Experts of a small language model.
Size: 12 layers, width 320.
Experts: 12 experts in each of 6 layers, 288 SwiGLU neurons an expert, 1 pick a token, a softmax router, a shared expert of 256 neurons.
Training: a variant of Adam for the experts, 4279 steps.
Below are experts of layer 2 (counted from 0) of a mixture-of-experts language model. Rows are named router (the router's row for the expert) and show model dimensions 192-255. Each number is 128 + 32 x the weight over its row's rms, rounded and kept within 0 to 255. Numbers have three digits each.
Before each expert's rows: a language model's description of what the expert responds to. This comes from a sample of Wikipedia text that the model never trained on.

# expert 3
What it handles: Sports tables and modals. Tokens in football club tables and season articles (Scottish League, Top scorers, club names), plus modals can, could, must.
router:128097173171146090131128127180138133187117142097118128172166110130085067096177109102119083137062122182113115151121149163150060174100151121153078148183133099073057186136078100116089108175185126

# expert 1
What it handles: Digits and numeric symbols. Digits inside years, prices and measurements, plus numeric symbols like prime, minus, plus, degree; also words like zone, birth, medal.
router:068111166108151093111105119159109118174138096126179135119136194098118105074194130125098133153134099160092078125093125136187143158159152176142102138121163093073090154099073111114104136132146104

# expert 10
What it handles: Career and action verbs. Verbs and nouns after a subject: signed, played, plays, served, has, game, career, work, plus table pipes and separator rows.
router:098086170117167083127100109117082103165132092133159106128159198122066083118193155164108142131138078135106076132097123104165167147141134120205140114129192083105107122107072111106120137150169141

# expert 11
What it handles: Mid-word pieces and conjunctions. Inner word pieces like -if- in antifungal, sharifian, plus when, where, while, and table pipes starting rows.
router:088107143156133093132092092146095149157129102105196112138141170105111095101193131129108114176106090140097088106103117165174112175121165132158101150119163090071100157127099109092072128155152125

# expert 6
What it handles: Articles and prepositions. Articles a, an, the and prepositions of, under, per, de, often in taxonomy species lists and defining sentences, e.g. per-muted.
router:078095170153156069114097099152101144169129115114178130145158177111126078094195148127082099175107076155096094101098117179164131156120152137141110117111172077083088159117123095085084132140142113

# expert 7
What it handles: Section heading markers. Wikipedia heading markers == and === after titles like Notes, Geography, plus table pipes and names like Airport, Film, Theatre.
router:076101170171124083111100101148105131150150119109180095130167163091110093110188118109091137160123111160097082111116126155176126170120176118136101132112162101074098164093089088073078161158139118

# expert 9
What it handles: Word-initial fragments. First pieces of split words and names, like ch-allenger, pr-écieux, r-enter, Ar, Al, Ph, often in discography and music tables.
router:111099136149129099094127076124117109171087175092171114116142160079107084127187150164106139158098110172140083149112121165149100152114147146162118108145162121102108184122117058130072108135144164

# expert 8
What it handles: Passive participles and membership. Participles and nouns after was or is: made, given, nominated, named, produced, member, office; also table pipes and digits.
router:066076162134156096139092091129120145157108100142168089120153161118114101121177135103099136166106064166107079067088069136198150171144163156139095139124148094106094161109068096103101120157150164

# expert 4
What it handles: Word-final pieces and connectors. Periods, commas, digits and connectors or, to, and, plus word-end fragments like ch-ill, inf-ill, J-udge.
router:071093154174156111135107096149107144159132089102178104130169161105107098128193128115094130166114097162096088080112106147170121167136162124160094160117181085068098169107082106074078155155163119

# expert 2
What it handles: Determiners and anaphoric words. Mostly "the" and referring words after a preposition, such as this, same, latter, findings, later, then; also digits in dates.
router:057099182191153088121117086152113144154139092115188108140173167086102088104197135129088124164107068151108088090091082147175129168131184141150103139116169091084096164117101101073078143149162118

# expert 5
What it handles: Line breaks and blanks. Line breaks, blank table cells and digits in tables, plus the word past and pronoun her; also near, ·, ?.
router:079093176156149091121122105154119132164130108128180118095181187109106090115186154121099129161115091162092102127085124172154120161099185152162092122122167096076071174124094112094081133165186116